Weights of a small mixture-of-experts language model, trained from scratch on English Wikipedia.
Size: 10 layers, 44.2M parameters.
Below are experts of layer 3 (counted from 0) of a mixture-of-experts language model. Rows are named router (the router's row for the expert), up (a neuron's input weights, with its number) and show model dimensions 0-255. Each number is 500 + 50 x the weight over its row's rms, rounded and kept within 0 to 999. Numbers have three digits each.
Before each expert's rows: a language model's description of what the expert responds to. This comes from a sample of Wikipedia text that the model never trained on.

# expert 19
Determiners and possessives. Determiners and possessives the, its, their, whose starting noun phrases, invisible BOM characters in coordinate strings, and inner pieces of names like Marunouchi.
router:456544553550439553468462542552536508450568444581554442552553548553435443551559454442464451548502452435450432526531419524530548501462505575491534431487549456571447429551499457451452463539556534441549425451442457456554504540442447480477569561447503558473565458564472453504543434452461448502540422551553449450550571515425448515472554456415504567463548462544536466470553460579489550502521460460541460548455566462449544468553490550564485566553558456473469449446555569557449548571563575472556449442552554559456449554539548548543469439540453541553558502441557543451457418461553571545484513551432539523529453452427439573562441414549470552567550558551549544539552544553538441547503455542547449564555561533452439559449434551535561438541551458549530436513565546431557446494572440
up2:504503485495449447422567519556515526424511414509547542438538500481464526509495517572450402502471379640451479403537513429419502491478582604500453484416477459634560545488480473488509438538460410500503593513614503426417482482572474520519631629492516465513478544492485462411536476482460494432506514428448521442409393507502489553488533495492542490490477520484489497558459522467472530473467511480484400486550475439471439507532446608507510598475468434467552471362529447523439480517514478516553528605485458581481533444516472585494500506450544550521491593438494435578498452547574494493586611512572538548491575476461519565534456467597586466483478457508541520454455403472555488468545469537466557501464508505510559489482565460499502501604484514486535489551554541475511432559477495
up3:514500494491466433492488544474486565470478453434481461507542521502545519472409451453449495543608484510518466427522528403488444550448554471486527498509529498605531521427381573466616514486490599447564496433493527453515558545473388491485561457460485499527529512459536478465556576457491412512425486471535627436504454479502551521475440466558444555428423500484454531467564494481463575522488506476611523343448490468475533517471485453485516455521519517474493507482390538532438474558518567455419573462545501481575472537477507515575527579476466496556480512448586402552462560446570471515460472510481448498461498513526576437430487409465484479484397523482431584501419598452463487527510471536539492575606478427449474503469479639444548463479403393589498555511529506550445421446439495
up4:472461468437388557379554560461552512469485504519459443550491486527499537465424525431492456432535482554481491455545510470534433499470454527423548476504527421485423528505533526478546399424515471522447528439537538436463582452464502533505453528547504452501463435511466437579444467451436529397456507495495511426444556436554526443575494417444447449599545475424592483396521448526455576484530441527486515528489486528517510520417499502527420536525404509491507531452461552474649488466463493571549528468509444446463433486517503479567447508424447550426476493556566352472516349521481497465610502474610439455516561538521470503531458423510485458492447596513476574500462616544487531410505537524522489520411421502531522440465518611459479540530528562581465508464477589483504514463492525
up5:513484535508479450579434542537403504490526530459463511522447392456437461437452482530426540406500448517493484444430477409517535489469446369466516482500528508485566459504449476499559452528507437526561465425508458554564493509473406451467551513455512460462439566542536498512608530503449515463567625637603424506545510524554427504493497453530519410472448573458488480549473446522462447554433538456443431529552549494585487543367498545473474507473489472535526439554486480516528457476494480588516509481536589362607552435498475500515498628527507568482538553523588544593636589548533526458464477499523466509470469483495475452442581379481449565527499512509475530423516521470448541537435501593567508506477565516466493475527552461540450494490465559579476553401489484519520523430452473
up6:526619589532440470502538477570480584477539616528492518486548526451456427481505486587517465446417445569438571550508551487513438541563532429452452476489464483509472525519464488500487526552531574483528519504560482488589437692512408525468528466510465491500543489564490519486429438528475507470555494559478535471514426455576561568572415435416540514561429547440526515511549443494492482517567531597542457520533482481476477495500419467524509494472489500395601388572558447512492546548489477540438452451533497498551522501523544440491424608463467440427412483501516503451450610516531504422435590586455494513470460445479574528518473417356432498457410517427537541537567522543503516537491434515411471459554467454544510525469540498473468476478452436421522459456496600553532472461435507
up7:469457482369571534488568472484437415493433497458437531506520523517477442495513474486467476501554521525434435489558479467486494463426440520553594428456526463529567499448500520502449600479492496477460461439416488506474581518540474513539521491520495501633472443493580514427439533519566447502525451539501434567471404441481512477581491515451445672538499505512537525508468600482566541455547506538493597523488505499560580512565563422459473543568592467512459433544497529472460520471619411441569556491481495509547484531511525590592609504547500501526460538491501466523489499506415409552516510432429529425400493489554570477515479430506524533511456583553420505548492500480546446602451384469435494519607418478575558486475422515461444566544478577503511434428465448444524480452576504
up8:626453425506505419493533438460545507480448506450577515471558527514463511571452564472489552487511383581481502470480593474459463461423464439490525468475503521553494543523498509566551485562492528503505499479555574607566542574471470465529455490535531551415563540532447555576474517505506489535453498540567507579538434513514467412469480456532395502597471502477449515419574511452488532523512469460512594453561452349499441511441513430488448501424466469620415658457489496514521485443473562519441488480532461463554459417434464522594381572541460517535563639496411520459433486476488531547529457567482474535533489509483460463516515533486524571459516496449494587382498528479578461526498483468513501494529501455494568538513480492481452476508638569418458483548582460446571522502584544
up9:440607456424513510457477535509555491493505517529470482468511492483432469481584504529542489524521466484438479383640520528425474543444534452456504493467531389426460524491574526507419532520516532538614565544491473485458509496541545503499518501568439496544547510559414488477429544498515468516526468457510499504528503461603457466491491506499490487471464483475500431496493518457519441474598479491542541506475546600491459580543454499536446494522470483508549428564564579474462483508445480498491536473467380493418525467340494492492527569533421581566517497550556451484446436495518542506540584569505462551433466582483544567499573440604507583540529454520563316469406599559487548474581436532537491396572547497586536504522477388480544401544501518480493591506363510519532478462490554
up10:486429406436556452396501446425449593434498583457497591519519539567512588507515511521515424582438459490474511447479573534504489463482515548581468490565472591569530564537492442505556515535497492446544492520554536523506440579495505488492490563567479545556397508514487540486434532505452468557477457518437562446466439472440421489599418586485527483538522500511473284437527530483560506506590505469513489572481386585507544481392493545540510529446464363512585523491532493492493519462420494469552489575496573490465446520495482508551454474447372415500496506543450480486451511523510519516583469532485415462454482420501425441482459477485461507464500456522508454520441402513510366463467571497462463407502481464530504497455520471548521437439440472477471490564511574477518519511362512
up11:529522468564517506530458439510557464550482474509503564490521503552516469568563577479483577499458411476457468562577442434472430555529532455523430516474516532599620414517448454431482458578497626513447541488538539459545448538444601535497493537538467511501511514466450396486534440448548498431450484561444438418546560443510605536493517571487458578445457582513538484497549593525490502579526422486550508499398500511518514526425471476515550414479432540503428464489448486545536433555591519438503562496521459486527474431514637518497502585470480483430566590461430494618510443490569517437504588507457398567564492579582447423523571429494470517446567542503468548494482568528476548544367469561536510560517493493498453524522471528483504489397537451494486437518589463471519492522459556
up12:523640458518485489484559478526485437500497487497525561530585497614519579525533452509538542461514500574510412430591537545398536468450427490451502526464444554542450429576544466473407432531446518466553482473440434492471492507530523506608421441531516479573548435457551461464412444509468535461502566484425464556485457563456478551557492521501522523421540460408584534497502530457447543523527437539473493504553527550408499519517458475502579596528530459604557526500520440578490535450476518562556564504448488375499478466517566434484489470499502511526557472537465449458480589529492580523538557586562432541449454467514512453495520687507500505513378435556640515603545525514442491541446415476514443391515514514517549490540603548510523514554544459521448519500489504510462516485551569
up13:457558495544385444506604351403518488500567548470492526573438534540440556485565568536446536631490619500473470473503522497542426548462530463567484526534521536521485523531547540505530504518504522565445633532587471474428509506598568480453506582511537483474485546520526491466445543501444568475513504464486512443517484496407501449450592435553479526458569474442493561444574398576521522501422557536408472534566519563496503451466414483479559405450548488502482597549569485430460433499522594476473534477549574491581414504487468545562519465453497506502457455520504491453529511554436643588447608499538491423423461479466531465532538499519453491506503562464567473516548524460525599472444472519548432481536497434526554495583501521570600532505421495549478470433516533482528438478507554
up14:525549576459507432557489440466533564568506601538554394550532468412492519549490445530479457606510466553498499494548464457318452449490533455423460535422449502572566476588512498514466437499394527481461490434532509445522470500553503467466453490529458491492564508532485423466569531566474566473513552520503455477510535523530523526384505522452496480509558506510409520494419508418452537583464523415480516435378473576579358531462524515543587524545565536482453560459435561469503449466586533496547618456497538507459515546516500592444522441540460424482473535511497509469580566476480428506497528534474525493512435544407583496427507479506429457486519514530602579540467559537460485560468427487463495465471522549467433488588583485488545444419564502547506512588424543427456522470482425
up15:397515477555465545485557514483536455517587401487435491454475397432512537477416566574473426364526460561359411435542463505510495521435495573533576489468387576528488542490477523466450550455454384490558534433449444522528478459554527479478565541531422446471453625519462500480481540493464460479495503492496511439518529510522520501488346533547501446531468519479499442506561443407461432452564546447472565439491535522522483505486517543571526529548537491521564510420466494528437442413482569432431445512563457491456507545483449453508482507432489452483562528519478527520447539497477446403449478554441522503438429508534487608513480479557461560461572551520501531462625588579439508574484424520463567454504396475468513484512534540408572412516519472550390482478503574517481526516467522
up16:512541485538601436456514530569444478507609500464473480451494450467401607512521470488517432501499497441419489525457482556494405568425473472412565519458488479554568467551485494483513451432468521435485373550383634570491476419424466486509562506431571443512446571553550614569508586520472482559542543554454539588551495525516501513491422551594512438418475509332419406517493486487498526493552549456469441510537399520482483496502497408438552537520569514429521512512491565459515428436550543492491513498500462469541481438440493571435488460548541460528442591516540444516429504623504505507483518516450486526465503439485532419588461443507469619460505497467492611505482611531489485507518460463515485504502520409575468474529483541502541552473454522562537509578523527461529473458490527
up17:561498524512542490458511516476475510613575457482536463529483537479524543486552514552508453502518433586547502590429500386434506453561548459583457456451473522464498447509443526455468550461494529458513544539512553560357458529515524508639561432559567549490549518552558521390524487550482435549349541437535556497546470473423503547528391554449552544600510490550490487478512542508418544557590503467515563560528546544505505493536528557473507583486486506434562400436458505491491523522500538491462523409626516504518434520575587501470460502406463377514509434634487466429557542489546519464478511601550465530425488528462475526536499482476475507452484461490563508433474519470448497514492456427442500480607447434482558453497604565531444539458455464495438451457459460534457466409564532
up18:514540565452504588447601509515569538467515414514522483620479521435533501562501488488618510516450606473505548405519414398467501397505424565517576604466493526500563395559526514526501548436418462573514550472517450558572532495485481575548508562566621577590506540415482450555549528471501578449459528495555465529505541522509487451466459511500466453485545521503507500542425611502424520490515474424504506397533573520538572504492540527535442506441344472494455593477513513436534548419545458491463558548409520568553496501406494600512504486544541445497521422493485530529535571444487565538475428444532538505490575509533532550543402491485489438481500506456502545626525549509460466471512543510529491541554469504516464496494463516498543444490583461535565519497553464473442414532418418
up19:511582559594453436529473498547480456447487504430557528415561540425530412480618511499523528500443533487488572501442417494521530574528469485544461490454473497431513584499532411515564510567539461475497526457571521442545544520484439470496469410434513455544512644615505606587557504497491453492485551404426509525506535521423518477492569496579509534563550605518585472488482480522549505616505446569513502486542483559496593403414455423473492478503402527514432658489458534497437539508401416513476551491489528495528412554519477455536530437573507440513485501558419547575572552559501523407488474474456436448466490568381485557516514473499531545458515458516530583466452435546530459512558530508509482508528508573552511497499430429560459532523417481499470520547483498556477407455539498
up20:489509504463485592431467500500505500519514480459438518481444503466417453501510407546470544481565530469569423490491419489538457486548509515449476515562533461461404443522555520506543438514585501495534489503548547490538511499606473513484427517392459491394506416529407521480468498633485567507530525472580562525519554488481527506562431514564486595514474550532549508495476465405487425459430480532470507395537534472534514499555472414541564522438491490510416438575452541479461424543497589470548495528535486473520562445509507585627516623498496480529457494477506576545467423529517545524486602536531412488474531514432520560477501476506602468467625504493508500589443612560547467424489430434535402473505452434432401454471473499523503584583532494460462529426432399518500611403483524
up21:493521465451551498525473585459563493539503484440489485419490480521399616488560495509533525367439516463466498575509451528479533472518485538435570493617548474482510549547443472551446477423454473475455464500567517537325527504523500541526441473492574508524417521577525501392402565475515421487485394449469578542483479474432572469400512559616514442430464459450489526486547617436547588470522517447519446579443488531519400500474515530519522417444544495452518456449593532488537496482493546425433571572568504454564392534510630507499567499511472497468585492550497518470504461551499528473568483486537492554624444459469488432538506496528531508492443484517487502583571426559481440481581467420534556492478397472486533553478476459517504497574481513423459540458476460495544527477435489
up22:509489491497507441564501473515512520495527522526532401478500506427508565568526591511532506482400502453551483441490493503552501491526530503406511532574473506496523454554532495480614479573540600531581518496449560449466515470590563508541573477434494476420501523483487536493489545600391399440427600475499516515465618464466513597463462450493484503572622428571519422547509481518522557567569381430470471471536510489555495596466480417533571504429466539534491448486555566503448486531498441558439530474445515496539488476534547480588573563545515479497515456516473495524471537498491545417476488547567475530560472498526479426592667452437552639501518501538516553540529502576423560549506450542463555559496422467482462454495440467501510411508456528525510438473573567413577441380515502
up23:509567458490563467429565543501479415493537469493553547470542448453512489544545464521525626496419491537512517521556472491559538402447495612513453470597519413449496459469539422507489540499576435499634474569451532531509520562533445537489526496419478534458493625540477468521543476489420454569545466504586542551439555447544508500528475529509498517518506506535471487476616617466490504477558554490466532505551487495464444506518515462489523416552551450507523422405539484604461503581407465464412461570562481522461505630434453493433462437379505536433507528508485499557540559430457558560489501486392525527547463482485442477446580528508529462537495486493562490390574502490605514372468520428499528389544493503519422432470565539509500473527425526356502501471445512469493545511463506
up24:536477517498521451335484508470608413481626487388477571450459468404537490519528492483541551461542508512518522445569439543493522566489440536468491512464430488498472453455556418518517487521565474453502531518531496419541469451530522511482529552577394401557528524562495518424439436560422404481488526500442469522392517465463479499390526496532467405508534485559476529538529458515449480506435409483466510525568491510447522577520438460505443553426516452554514558397608512540525550546494494416446468455515521554493552536532493583503434384523526523596489538403460569461515457506466482468531485583471528507478513567537563528506513539537522475444465437467496437522457430501383483612557457477477471547513541494512393532419540486556475428551538557498526501412473491583474459510552638
up25:471475518425532595612497464392488531472445449517503564547553510498487416453515575544494439570504464555464588512536543544480515461522548457510584437489512475485551441456504513562534409522371445563487504524528445542547465505539394470512445488400452528607452515530544535469537498580418505549472487518379564405504466515528559455531503516462434494487511546494485571534517535490494516526510482511498420561429461475489565548440508472502478509441548570489482518407555518476524507524561599472504471507508472452564575470605419533471516414444525535419469501481403598421533500429430520443558534460471460417512448514504468602612511475519558603517485493491526520459452558512397418577536586519555447493537474509451370497535462480537563549524483524490499626504595485447443561463501520
up26:494415388424525502556433446462475544563457514546547510497501543508540468495441495432535420509452599545456502574551470559495518467555475585556501605479446504479508494528418475534450593524541574517485488552588370506511372508468579526523331571457507428520560461473366507490526513480380501451525594443525516574558514554541463565537430452568476442444576513497466497557492509511548505400503534537585526466514506458526467482566591518531507597458494516548391524523470527516555463452482475448562468491550495505563531422502491493467548396461509557559525469407537453375464461522535508393471419467474427501514435494498524549508463489499514421517463552507488473519489566429466531474503497482527646463575527485430535479453527473489533469523526519546425590547483503514499473522452495
up27:484455503532568498490453517585446504459497470604509470483503538494520516537411482506434568597489418552582506486534483543462521597533519614484556548510457512476465463507623438464558455523509475492439556515601454514480447503529445529488480392457528408564498528491561398559507481522443533511492489403493473602475533508484507519397582491465510401448530481479554561540530557533418495491530497507533502488475515549425532442426501488510526463491576593483555462565506481408444492437343483590507483518602481474471521480505497582493562572536478479578613420546529480555522521511501440466522417492659516534422424516427489559538490481510520512498466512468467547508478465531581414466416469478500504549463524541532441541564584430415567506532510477544553485470424510433457481466541634